From a checkpoint of a small mixture-of-experts model trained on Wikipedia: width 128, 32 Mish neurons an expert.
Below are experts of layer 8 (counted from 0) of a mixture-of-experts language model. Rows are named up (a neuron's input weights, with its number) and show model dimensions 0-127. Each number is 500 + 40 x the weight over its row's rms, rounded and kept within 0 to 999. Numbers have three digits each.
Before each expert's rows: a language model's description of what the expert responds to. This comes from a sample of Wikipedia text that the model never trained on.

# expert 31
It responds to: Unit symbols and number-trailing marks in coordinates, measurements and tables, such as °W, km, %, mm, kg, closing parentheses.
up0:536434490505501460548538503558500507541475553439558540538451511479544527517387526490579490494472473457518483475438527530501480517547552502471449477410489469516577492430547474600451562508531427536513522412517523517516501482508453417560480515477502499469498480471582453453476434465429471491505436505479513521460454501559528517526552519479498498531449474512515521479562529523491543478454
up1:528550469456571476515485525558530558534473518533558449505512503506485537513479463402494493451521476468503487471482419419493495513446450539412426505504458483538424534562476488470466434550444466468465512511503557540511533558532467539561565509471468640491497458478491463533500500447495498461497472503513516494481536458513469481515532541511521522531513527456482474480497631480471556497451
up2:513512477521492489451397529472487543503517485489501479488464505504510513523471475474489544457504553473465513514614465569488496523412542491498568543487444474579406517511477566416472482512535484444494470525548437491447490503539554531497458585589516479428422506511426467479455483456436460544473454482514515507529471450531502512506428486513546498477548503528505518455492505508520472404539
up3:501477504476523484560457500455453432548625553541491507533507487483495538475481495537488540471496459558499468471590457513526449585534442428544533518446571587485487433542524430472569558570492431489524482538562519514537516489480493555522523543504443469519537452512453503440519503527478455483447494491496458524484472416476511527536512552572490486556501527502504428503530490504547482491531
up4:504482437507404474562514443476461509513499578544460479565457531522489496540472489559449454510494540543578515483554448534506511529463494453471435514491514517537556474512487542470512437443450513460513487458498560494522425487427454507444457508464495525544555450448556478458548627504505466473543462520515483521520506485433601508515520498576452502487527550490453478444526548507497512537508
up5:502568545541456456471449509465511515543464514401485478554461601486465454510450541482539498421504507481457429511586517460487503446469436499515497479453492477556499484512489526464498493427554406465469600500577518520498561524463464471535498484568539534541533501499476427504517468469550463519456530495487476542464559526511483534523576558492496480495516487512492562487533488566446507577509
up6:481527575419571525468514488484469473439516570497510522507489466527481488538544432512486553463481439538450492521513479459515541500545487484510499585464495544413466484513529408566496532537505503417491549531503470529541491496491537535569519533549456464492509440486488423501519457533544502556526469525483474506554447500448397506437441424481493568567422483506460429515525489514504509503530
up7:519544483549537524530481493458456477505539558521496478492398572484623500437524527499531521480594439539522481486540475493498429439550443494500591548519520447494547496505486511502555539503452549435463480476440462455464531498424568544463478544481540494494524448534465513519516429498520464474457438493455489466544527536521448475497448486474526456485491483448462614476478502496482483493508
up8:477560473509558552476499484406502413502511531515575556463494489533454504426470571513498471510463401472450528570583428471482504544472509507508434541540536470504493538519530467491509533493515496465529525509485500509479529411536531557504514563489429556435502441532475519524447513517548467614486493529519501552509378555492526489514506495546566525480463518478471497498504507532545482495501
up9:448479456508471590548507474501580447515541584493476580473477504429518461506540492517518485517496478550546578494524579558519476506491483477460536429522498548569467537527489476414488544534486509527443485544438495475484479492498459503530523545509460553526523537404474575478485468496501443458537524463473437464539472541496485502569456530498536524500457414578485559483496504562534519519560
up10:542471526489529441462525491454528455461531474492404531482556507512501526543493485504482510453506547491516524481480505436534517426495454524541515497537499534471461528474461557543542589493512548544432566537568533521583572458542516474427494533455483563425530536518438489497562510512529440456498543557551537520427530541560558579515557550484589502481503513464469520510460534520509507535496
up11:501464473503499480440513461496463500530523565472463595497449510515440477466506507426518462446574509540523405494491496501545524459520496461435496491482526472496566537462503535497503472493430531480414485434520488480502484523568498550463542512508492510392485569484577527453444482497526494569531575512553451509580442482522451504456483445470508465498455527499458422528503574502460543465553
up12:550460563512520485503552438493501493474493516480547509510540494486514436502430545517524457453480476611493447470524466459511483488540481466532508488630540549541492637497569482539499501543539487489484476534559522523490517487461468444568507477479528455490468462525472472471437538492535565473540437450497441500446461503480465478550464537527529516515527436542521546470479501427452504408513
up13:555514479527539484483542470497527490406578524553568475491446537495449522500542492430489459487499488467475465541564566526539451470567484479455482397524418578452463534497469546461530523464538490494519520441534518547453456413494482505493540548499511555468550585515534504509558456548509477458479503477488463503550467581467524523514479518503539464498442507535500485540536531563507477535406
up14:468495558548494499409520481515476405506513472512409563474454448468513537478397494460478475510433478497454462476526489484529432532467533484488497520440500529498535528527493462572540501527527520475479498580465465578512563447516486512538521481440470525511551537504546513500464513461484525538500501603452438471517543481468431466602412444545497482483495530529514453462498468481528563460513
up15:496548469432514529446540462473618452451491568525481453518439530564450508530534448492497457459486473515494509490523560498437462461503556527503549452572504516514458416498451499459577469494496439474481510434464488479543487500517513519533554515540471497569442506536527461477521465575525543596455441466552513488520465445527552480583426464511495461488515468518511492479483500542507576492510
up16:516564393548403534519489584439517535557532542472484470405539537495476528601463570583498550499558514511467489479491530572523552508524541484432476506469477483539536517499507459488511451475522517422467547513496510488479517515507420556552500493450434503544482493447518527494555485457487523515525450509527531550462481467487491496494470458472475526436503567555501430469487471494484505425530
up17:484540511445550549437471465450465541567483494496485532535486513575491473492534502512482605456513504505471510504464532505428488398467509537468516549500522524373537496446495471509457453439549513509501514520466446455485537476512623486437491518541551450497429532443579475562501477498488549489512564431522543499473453477537463453500538560510494490524546474487513527508476493445546539521517
up18:559444461489506475520479471449508456537497462529479586538509478482513497480582507449527508545496456527518512447558477501451510491565515527536441504538435402581515465510507543411538511588559425509517467505530532512501541505526476534570551524528518456461500547497455531553519442548451462552486431496538507459555529481535567516584509456495473498407482476501545525462487534526548536519490
up19:585471492466552552474490490496479467530517519507561552470499449538500542538540496476500496563482495518468496495530529404492499495521462482495549600574580505476513493461508472548554473533489510551550554545520426458533503484525484575516502516546502591447465535516500525492456486474490552474495527428553562453492417523548489425461510557514501559503523522518485427418407459522524549510495
up20:479481534538543542533411566529475418483426462548456488501530502476513501550574442458485496534506510522531515544517485512450511556491532506547491459507461586486483513470494480510514538444495491525529443488583461478450564485455555405487497501637471510502483481507432501482581541504490547452489536486531569507427579448488555487465491505460519501548504460549533500455496467454515490469544
up21:529474472484523495525587492438545484505500526459437446458454439462501466499427650517535471493486455506502450558442580492466500524541495465470438514517507500436584516540587488465509508516505465538491520504494494501535526513555423523473442494508491517480445518472522551483523571416557572506578521467492494529529402533505521493458475524497465460494530496451460498536483484448526535468502
up22:575539573424433499472521557469514518463481552466537505496506488486460437388525467505439492477516429505511525439460478497498560531541495474494484531500537425513484457524477497491457447453527498481441518475524511549495481499498491438501530543487489490530503478551508485502440492570496559476429472581497471454515493501533576526524516508595595491440576563533526561445576524492472487454513
up23:548523529533414486550506508435479465495505512482549592578494473486545568529475524399442512504514534490541492481463497503501469474485509453516507524538500514547524557477512461457528460445550430471555476486489446435505449502493492544463494573492489520504539456497430561474485436547420541516597445456569528550465456415526525521584528518499534476453506436525530515498465527487466491494531
up24:473541456477511513556478447483501488486521545472559521516454453534579526522503539464494522459498544517562509448542506513458550438530578545547508443519479499488526532541518488386551579530527517466599503520520483473476447535394510422472530463527507480491485522418472442493542446433521537487526507443459509434501555508577538506548521542493525563512531516519564496537559477489518529519518
up25:515537543506491492432505450445471533539585535551411545465491561472546573465488605478475488470491500537543471494492489462501514443435511472538516560517505543456501442481502513533536515589461538506504532520440467499435471490510513473468536449441539528513564518471540441494523554530526438521473524457492526566426482489448449528524483505539546526521446500452575527558420577497513481509474
up26:564518445504495460496472494557499456551467473558519563506523525508496493516529498497592580481572571489531483577535423453514508465526430446529520484489494504461520487485465508504510490558501527479541506489498498529451480523522480478489502527479454503512450465526531467557570439559514464467624547536588530555532404470569553543390474516521526491504512484441436481486521532488520462495487
up27:545532541503588450476583464522481481511429458467567474511489509445483460499465549475544480506520522560448521480525529510446516478480520486549518549548487504480455491400490501516479493456472532512496523477539518435455466452459479443496559472615492457463480506505574532497557449504418555478541511535428536526503464601509504499550499587513562521515493545459414561507505498465490514516465
up28:439505498419455495466510504483513470496524475555447463570473521424492459510478533478480518537510463499463586444608510518511476495505542454480469481460535482505472513454408483507506515444511489462464584470451561492490495521504416506473551496462497526418424511445467514489492502478495426442495490440442589530483495469478559541565474460563537440463424489541528471465475486475492564523489
up29:492425539526477508561432526521492468482439591566465491512518507519523473471536515554495462532453467539447515519483527477501513429490458476556521509537463516498569453491488551503564499446568476468465491440505522440480517511450493509506575501490496467457438491484572470535532505520474476552447460538449460492472490480553543448440358480466544532438502450555511529493477589517443539531520
up30:561525570485509529501474460455618509489452490556553490546522430454543586510437519441560458456495445506522443510541487552491533449427550461461549492473491512501534504550487465504528545463503555488431510524509504487440551451533448516438507486522530462475464456530549520502513555463467434494533483499463436505495461537522521551576458551556388510521514506461525485546480490497520553483495
up31:495526557522428507514538428511432484464535462580532504411456444576482493478458470486509472445526514464461425470511466505535507480486540505467590502507502556448579517492501537476369583447536510573501497520502463619484507475524426460512524511515498513531510512512477545472505501526539514459437484533465517535452539479553497518502485496522458485546487430461463494493448511583485503486516

# expert 9
It responds to: Hyphens, dashes, particles and odd pieces inside foreign names and score tables, such as al-Malqi, Saavedra e Silva, de, &, Jr, CJK bytes.
up0:500455526437518561436510540420483483528490502542515469448508498549413497500535474594517462530418427496496461452458457502491484443470498436491518558542510501475532570488490536484471477460494440495466538442519584533487491510479444459524543502574635501505435542489498442423490486494519495390531481485534472467511518532463518493463517508515456437517547473545443475496533495523478497475479
up1:501489458491507545444474434446522517494563421499482395477498485498545486451486517521501528483420494488449467478509403510475492497486506481473496543516455500478500544485459555567520540580528492500493463516523533503463438507515453553502501538404582516516528482552496558508503447500459572453426567493535541535556426530533521520551558428544468492504522460517534601467510499486483473573518
up2:534454492577490532538511435502448495413457549488501420473565435430474487591488613492511428467512517559500477463489497505512484547479494539457448447485438477486472569484475471443558518535468517514475474560495510486481553480447432458484459536524429505519529445473477484503549542470532523503520548522456472433548564501482541481543502524453528519545523436531532539479491582543494466477512
up3:496428560532580485493507431433481490474511515442458435421396535478476521542461490491475504493516467446533501509612552537537421538490506501493525550513434523470469491446547490500473516480543510438485552476420524511534565489557526431505451524509510495436512480548504463492521467497448447508527495461486477486546538447442492510593517502495478522562405508521478513547526510480533490436463
up4:523543543482504519505538510445533417436488424613462506452439429490542497503431511489556506485465478437498560541447551529549550556499415440416427447529551492516487496541474519547533457493521461466547560545504462468505516502504432504499525621486431541478468545489552513493539500427492487497489475466530472521511519487480505455475551526463436511541462511500508541480516496465507485495476
up5:484504466506494536538533511452464485558519553509469539532509498468513457522435405508491397501574464494498539473522471550500472556501494463476546541572509462520504532506487468396501449513510491589516528518497527523489491554424525524506537498506544486530482528461468539454418495515492522531498504383507495461496471490579460479496434458522488502545439465606444459456465536460558473419512
up6:505513433457459522493523549537473427523517513462499477512500429580429425541531538479473473442455509404475433468471536510535543490425472513454572483525513566464560508548471456509527445515489459512531425591560509503484504479508495544492559516568504527417488471490530426540433422537483479496489498501459508496513573484520499498528513504494494508450552488539429445481518487519464516428458
up7:438482515511548552541551432508494497429524498513506454533454531484448539488477572536467520520481580445599554510569510575515470483537515489526506520459468570480510513515482575438545523409413473482561522586467460526467530457536536499482527554442485530480502485507508554491540486518546519526442553507434410505485505537468531461512474545457477510578549453539505467494480525503503456501471
up8:486469503523481490478478472470475526491524579488514514455455512536474609538528566499500515519533472431485499518508450464455506417588539399509525533547581535511451614523555487530516462527512509442458555514515469586504502476542524526470575443446519537495524422520536429440479528534499487497483574475469519534549499483501483507526488484502416495530529515515515492518552491452538563445470
up9:494546474428423543453526560492494431524465508472562545553537492519456474512432528563471504475449492585490499544515442486495511532456484515519432521426552495501520557514508514463473550510444532463548532512553485511464530480489433542518542551492517504488464417521521526545587512605568532566539515512445521441481482564549492527462444467547428498491519547526544518529462497542480457496480
up10:471427484477498472421456539535484491534460466540456526503549500456473465483466520536487499464499577501505481540571411556520500454498464470499467568533517489477459524471503510495476513493441544461477421471444466485471497510515510558517446535464426444479478455526496470507573476539623549484552578434500554497515506507535516514475446467502513462545432518433498486566537444484431590486506
up11:503535500471536545503534534471481443493467487457481451484544516499479483369512536490498471527439456496536525509484469465466492460505511447465502533505602451478505511529440463507523529460462494511487519495491519478383505476474512524510481610487529476511414498487578550528518551384508468444497490440555464452456531534527444562469478438465444452494545524539499499499491537453497572571525
up12:472546497427471471451501495482401537476521521432490547514457489450462510527470490503599527538417525486528506566521559540526558560502438444540489442493520531471473485553490462444427451570500480474538472511476494523503486574514466549478482533428436457521480457470463466522486521467441425480524523480558474472496503548484488478457591460499520481480543478461475539562574564553516507510538
up13:463504498500512523454500517470435446469538493532477557450517524514539463543526506461611410456536438516440498536547511573438509439483524476506529408466514520497425454518476518510493547489514449529465528518485541427523556501478491472448479453543487513529494478523438504520512558536558479528529530525596498430463543581497509517437470480517448504493523487576530451432550529476580534513506
up14:474509470543539512518554464464585546543568548494512520452506556501518488516497515493462553530472506491469454562498418555487499386439415539472450431512468508481544531486433468509560535551533533456461522568513510444516463477481447549468485544535539499545480499505422439416542500453577453540490509467511479417480508499545485471490516568554491465462521511562475514501516481542484483481549
up15:524476482519428539512542564586452419483448527499503501516526477520492550523494513526487476509468589493489546518513509465494499505520485474472462477488548414490388506521563547502426530513515525465491407488447515485403512507441442574505490456438406517525454440436517484504555517453480527489498515467519562501484462472582493539542537502539573518498526560476443495482508555465502463478530
up16:530458557501464495414520434541487484508469528457487476578473454491511463550469538445487452477468575530470492466551543474487492534575479493501548525506566493363484511477475595495441516524503522465489519515498530489455480486463479563432512583519522567544503462473498457482447464438473524492504480521501506504490460541484485442452459497519463553545421516530519523532392431491548458469507
up17:590493478459483541541530477548432523609508536514454531434497475515513591496514509482444519445519491492501452502470487472497438528545466451414478515529572544521568499514409497508446448475553490509462541536532503560513505452472475556476507527537412512449526528433573551531538451541540464451564490553505545514505501485482449490468441518509473464448483488433556545462491475535497508513500
up18:487456534492488469485411479557538479573532511570505507482468495504480543511471488508498474542532494424440500484526479557479546499457491453520423474468514405462537423430520561461439490513550514470524469451441521582461494390472445488496534490533513488471509472507480492528461533426479494466476479548435442527533518575524516482497476471540436500521522580493468495497558500491551479612505
up19:524470476465499508522591444513518453500471491516429546461513432491529538491489476559525457571495501533439552516510556538452497488583520486432529485519423445462483482524437544485469517485487451501512504524540410535511505467487481491520477505436486569467530498478424405492469453514474522509511500450444473480370524531499515446533525551497523478473542484530386496466541511462570468495544
up20:587477535497475515499547516452491447575515500479553526499533478451509485532460476515548469584510548463535459457492459514457544565581489502534474525440591479492421544502500526539521491554519511527468471492429509468558480504491407544575523541497494481496476523473430506513462566535464533487473495508514533466512458498452443493462522479571411494477490573565516509490498557389476453515536
up21:556491502486498556553528480468454428528484483540460472519530552481471513512454493458471520538535495465545513436470484416459439489487410550497402469462491497493545444521518557519469462462494469516471474539499477534524562418494551520430474501428608455433526493464513541464485506548537564533497553493544451426445495460443517537579463534515503527495462504487459521545548470501509483532564
up22:476494513503443558438395515506467500566457467577478502514503439537448561555451473522447562544451520525480414459529460471562483456549530491471442496483505497531515476495453515486506488497451507490531524486482496454494547570509533515459501580519511484508522441512479480473506480496494533470484482641556488542432495490503506443526474457513484398484541609496512469471417475501522488490546
up23:521573526456462539506489445482507487513550528488551527549527453469495542496417555577462420536545486577482451542489524530464439456430520550488505440508467446472482558513433488504509484408472491534514479458491468493485529525462479550497419527541461541566456529537500559500484523505541474526492526551447437510477472551441550488463473593602454440480495462529493512547495523486502527465501
up24:512441477421510519526493544475469516508521429499568543511459541552459475555470471506477525605450487542483523452507531434519496453513464556478478481489511534423527488468510460512521538586508484490505505460481578591497498523524465464495459516466547515419481520526448513466512521543419542521467511492566488509473488603490565574467477503479495569511475558574442541501535482544457557552472
up25:525513489489423551500536480433463402430504475557464501532506458476464498453447492515518433414515497524512491467524507527504459509479491541532450423450498545490424526537449466460449472513513462509494532500430557462502503456496487499503461534464497563498498443465513515492492568448526511574423503505459481545524447468416504518409404462443450486516533484490458541481446495499530555440561
up26:538488517437427424503514456503433564401464512475550539531595446536540544496464489488463505560560506516415484575486569471446471521475429482520503523472534518489461531483520576457480476560522468525469479559537542444504478474501473478581510403485460490465525502541507489531453581449503417484491473521526495526497456550552477495461490484495479527534499477499545453468505514460519534431508
up27:505462535538521535494589548501544563475455566494455511513501511559524486513478503447434541475483489486523545486532531404479532552499509486490566511516481494472559495456558449565562533470502521533478558451545500449402563510465530525467534474504574502493485559522534404421410472515562535467464540427491406428453513472535495478491463502506501481489512542493481497520494457496522529541457
up28:580548518501562430468520412436482490485539608492552492553440493493441473511429495542470478497473479497475579469477503486494436510552479510465518535457460507423536457423463488432460533523412467508463498500496556490433472469462493497454482482524518488482499422516479474525461454463533534517477534447444497459503500474472484522496497584524470460548553514499470472506501555565530471601537
up29:489478495502508560524488467500530489497438523482544505590510477530487468572520550507549470483485431505488470464508536449510471571503555508441511486471522414441552545484455574527503484476460510493552510548402457474574495549533480545482545565505467582514528458544475484555535514435520462551492437418479560537425509491495459427433504522477433562506511484486451486524504425522462502473500
up30:490568555478536415513516502432501510553482463472439484532512495518466508572503482490495443507459503500593489503508553573482534575494529528511546500494532503506478487503507524441497461493533457537463510504559508521476475560488479507388460471454476435498507459519515466448468400448463490430495426571554475568514521547511522475535548469434485483509423558508518459532477544438452558459556
up31:562487591574530557476520439477521498468451520480509436518518515454576438450443446552417505595516474502541508532446509503495488592442483509510525487425446520481509501491563456464546448507506463505463538457461490468541486491537534472535480548454508450458518470424542530505528539511512449483505494605465504512499536540504485448516518503496534462563453491540516474484550536504561448452570

# expert 30
It responds to: Dashes, pipes, semicolons, decimal points, superscript markers and digits inside tables, year ranges, statistics and taxonomy citation tags.
up0:511451418413531546535475543539515363508496539514489521440495491515577580553474463464448485516494493488444470457537482507542458508497493493437518455500592501502476479451481493455490532535509454474508456506491508553492520517466505551449481464502462525515476477457464478470471509450482484510565534500564456515562477419448474370494451480465513451522458447487439535491505472516508477430442
up1:536499477446420561502497448426496515520458512515432580501499449493562529506543507472523505502474501458552447558473447434497444529463535487540507592547465519409465511475419549494404484466426438517567446471472431543414451526493485514483513505440516513482493466490455498449522529495484466548506476540530515515493556457537467500446569532485496556540487498461498531528521515542524533450479
up2:545508559485457459438475504532442459518542511491506523463434458545525558538482530459474462470478468570527482455544474503521493492471476558537442541453470491522471523548473531515531487472462482452489507482534431432497521531473574502524515430559535512434425525487471493427405520471469476488472506426422515619482523525453461477508439489526523456509440529491505576532488558456435509445521
up3:458459513447459464510517483553540446579535511491519555508479510462522465526497491386503522561493415450514505480511471514492411530508453511474498484517500492462424436447520500508492494470448474454505581432468503514464551510489483609516497487513550552527525450474518533482409519461438520453521477532439536456486582424457513534493502514451475489508526583533533452510543523477416530519515
up4:529579522472503505476521530482460437456511499490490452466516493538549540424507514494474504524472452428484447482530592419500432500521518487466507585553492454527492584473514418519412547478495534523507529553522520466520489521479542476471490458524537501450529495487565448513446441490587457556560601464477535501486519493494471548480434467525520530527519505548441448534548466539460444528547
up5:479478513480590506530468496577496477551434508505512517518538463500507587551573472486458515512474455440438510465440486555473452539461424435475514536521517506535540591545515452513475469532487551562477502444480422559559501507488518547488544456534525556480542486537502419515502539525577465468491499517551588448498460523457457564519511425501494472499457444500458508458478478453481555492513
up6:509578471518513563454565457485524524441529558442498549541491489472476449445469535459460504630487507484456530544509517583492478502508458500450528535517435560490452483458483545562511545487505474478446549561512592474488539433489509524475515475517458498544512554509406450555429496457493528584473486545497546493535475516449505496462477545575494530529524475497501502533471563546500484444526
up7:521482511517433471434449431478432517468536531453438497524469446517503450442506480451454569524514486471469502518496525426468513527475511452571555546504430472481523488479463432485433599494514457543499519491545487457548496508495494476504499514522606536463489517501465516445422465541464445540520483377460489542470434461529504547523550533559547549470488515472483458445544523517502501538527
up8:487480489459516509424497505501515467499486511506497551554480478364480455448554469502536498526451450506459525525562495554509478529476496543486478583490478491504511478447447524513529460484485488463594428476431525473486539443441562525500510469477515493487460490580454488457529507532467472548487562467535537513509513534378569496504625510492517430512569501576465464474516540501529516493492
up9:474425458467514482545508503502520476507463433558424510531570501544511450456499524501424538541470461510491469528476490517538418412537478408428471456560454532553549532438453493458497497494555509494521454494435497439501507533519551530525467520454524514478485542474490458508539516562547546517558505504543536460555483400470554534522502405519464490495452447464492482558508528482570516483462
up10:518474539423468445484514474517459479521502561534528519480489502453494470514518508468427577478503576481480519492477448494557438464522499471560519489456528454521470518486503464519527501464496449486492504490475493451489475460441509516579465503572483523475562528473501464479560463436488470512480489596404547475467421451525595551488518556582449537530459508491551523519487503518384437442546
up11:442530518488528507506467538533499506444499508485523516449462462521449431494548457421489451518459486535454528491573556542507439542396517496449489525556437505407553525480489495463490535620493477502555458534420473478527504473508496498520551497522493463460532449473496505473537553470488475548479565486489596418523507471540494515514454510529507424546467444475531553494487541570474494540448
up12:443509507505521534514403461431446464543495549442523556525373466533496537497533568468522566512481444481513502481582544573548419477511597523565550533515515444491506530471484506495508549537550563481473520527514522503514456432519537528528517480555528487478452517579487534533540441521514451578527518510434505493488484478515439529486483470527505462524506494489470447492474501474524528415461
up13:539487494455474491540475566470533414440482529480465515603559540519498532611483548510521524572513500560485484443552454494520462527460471517466437507507518433510528545417506511487462575520552458514500528507475505472477491433509486533495520427509543486523480465508554531495520449536458491536411403478588512446431550466508521520494480486505444501435428541529478499455511521537478516476485
up14:527431514467435544464568420534539441467503510532471479484542487494516441446476485468518503594473480578453574477449493526521509498532580507456515466495498419461447524469516552517497490506526506506443512553509525402527568552450443502495524530497514528540536527524471499560553513493503510488500464519537483552479491461561498422567508527492537509469454480477386540494498506450401463460492
up15:575558506505523555592490473555523428518459514477538562494528464522446524494509537473539610516453538480500573429484445452489493561473542548421593515495479487478527534491499436464494475527487506524505505478531453542504459453496465597536500489487497507474499449448488522468514449549519486500499543514510496458425466503493588507477593538505456476542488524561489512533482527491459389481494
up16:494492495435498534516460528506459466484553499471477515492516476516477486495425512568499483451456480518445637530407480515512471498518443450459535495501450569423529514494507586460542486453462494505543468460461451542506524516466420522498467535446469495446526464530501507561539509425547550548414506479473479420542446500419575521449488526484460527544473546487513553534527498512506529458501
up17:553398456531524526479552508462502480484565570543448495554518480558501539465514555549447615509491463493564559454491471445488514553461514531507496518533487526494484494438489493502479552549555537520442458490525486480468513539555493520518527430462463540505458463459580514467594541535560513517491532519549499517543442465542465470483510496534573540491559524599513488548503519494455560534473
up18:553493470537507512469450499504463448589471535522569475517568486452494481529492469420424533492518502513489442464536447550503474475504608504488504522512453505516463483489474483480481401523441456450485536508470488564467483488530474550512507576575481552536492514516473500500475489428470482483514575545490530520497505513570507507457477476533497551447466593495454391482528411528517483421464
up19:509499527502425505545527459429477514443538469458454497479464445555469518490528447476584453422530462497482471486475466502568548472513466514496495450506463487575539505502477490515514477590575487475556511478552513463561533523440387493509504512523507465429480564513470519452506445515528451503415472423563462455459440527509555516536496514488528420505453403521521479465463487485510513503516
up20:523566513509493523504467551573430410490546504564468562496526491515486495540498509514533517474593488454550532534454483524525493497528562507477485496508505474503564422518466506538495492433524509493549427518484461522488510474510534526525531573536471520489526416535523480508482473493570549407486476515408451504444560424476514555460505519540536508505509522498405458560504581395506483484483
up21:552468494509490489490535414526528460484546538481429498483448497558551491479527582450472432494435512552514471497496540467527480527515528488497475534560479471532484510468509507545500476503504492425492409533567442519546474449408446547521446451480504468446589523489567505516465522486529489607527466438493482534525462454476551436533484459485529578479458486516440566521468500476422483470522
up22:490503532543466498507493543527452520470537542439525477526426539529493514481482541510469507573404441482525459525556472505502492455568520514512502523472470505483470536527621428530546504499465497521471482432483504430513465525501494501514532515578429526510531553463582516526504537513462548435452447516418523564445506489507526495530534445548440481528549556593525510523522525504408476438473
up23:526517525476469487501550520500532449502488519509507508487450537492511456497531640490537525486470576529533508544509499473532551470503481544474539502539590443496491512440485463431492549535517473509509445465452539457470451404492410569490527439560481491491511511472484556561604457523510441556485497496550459503469487439466521505490544542548470441461476516543475489502460532523522447410437
up24:498548517502484485534515463571466482479532528479559568493524468566450402436476539414459559515560434484526504499451488527461497543595488446505579501449540512540523498563451459494543519482572516469534456501501552545511422570466460488591437478550489470500478498454478515457473482525560556434467533433514507490520506433496542456559501505522528484499506536513512436519514539507470532484482
up25:508470499509497522495479440494408467483571542555501500488490470472553469544471493485482579556503480491556523579573428551553516516537461458531566463483460496470530520492533440432500469525472498466529471544434490538537583553509497504498467499473465544468596528478499508550484494504561454473499473468486583444485475471460471483489430448480504548522449443608512479476550561488431462487516
up26:581516502506576499514454459431437484508525497559467419470404548532505479513461476541504508506559446514493477469568540551535450484514528523493462548561553497439471418526574442522496508455494549473536520455437559520524543517512513542514500485469499550479551497511473499502466507452479536502508470452542511559541437432473469465551582456439524520533519514433501437539507518438543502440459
up27:514496479481506521577512510469486529510479548484437589466502475449564480508533498508517515483539473532437491449464492453498517479474466487476473407546507450493519543565499451520465459516510465451552418463544383380501467507457438501517499483552518430452561552454552545435462484558450548544570517560506539476558475479501495462492543494496491493463495487478480502500475495507539463453414
up28:553561534556535509461513474473505497482523508494546452486525488530533515534500520446484515484442494483495445469505495536577480543521555481541398503483516475509528532499412443480527559537440495415549425541489564459535471419454452564496509546445478503497509457527506403532530542476545519427459503427444461539490488492455545491482462469519498513512444525521492510536552432523485459406435
up29:527519529485525466507534521497465605461458511574546554487457521478507446568514552387483529471433519519497550458587604518458504524514474462583457463457500470487506520540494475470446456482535492538567518482527528495554534457470514544500489477558526463506563502516406495510500505527465438461560496496461496535509470484570505536506481447506425497522438500473530484452532494420444456540515
up30:525494505443450590497448478530513466505476546571547510514481524521471488509460543469537442505525465587479463587524489476477475527458506506511455492428421558571584485511506458534493558488498427504543432524506484550532511570504495464557449515536524492461491430513438568474409455538483489492442492561486537511473481550410523491452478491428491445504528449521494483465549477534490452499489
up31:545522454541570509481496439534556462457539481505459515559476455601556468512506523493495459440484495416456524501458465535558542443542452458466450491563547517482537464498442437476556506488448439391494502568490460457518515517513497505572512512503435518480443485493475516527501469388541518552472545463504547472478488463483538548523462490403509474524503504548531464494502502509570512538514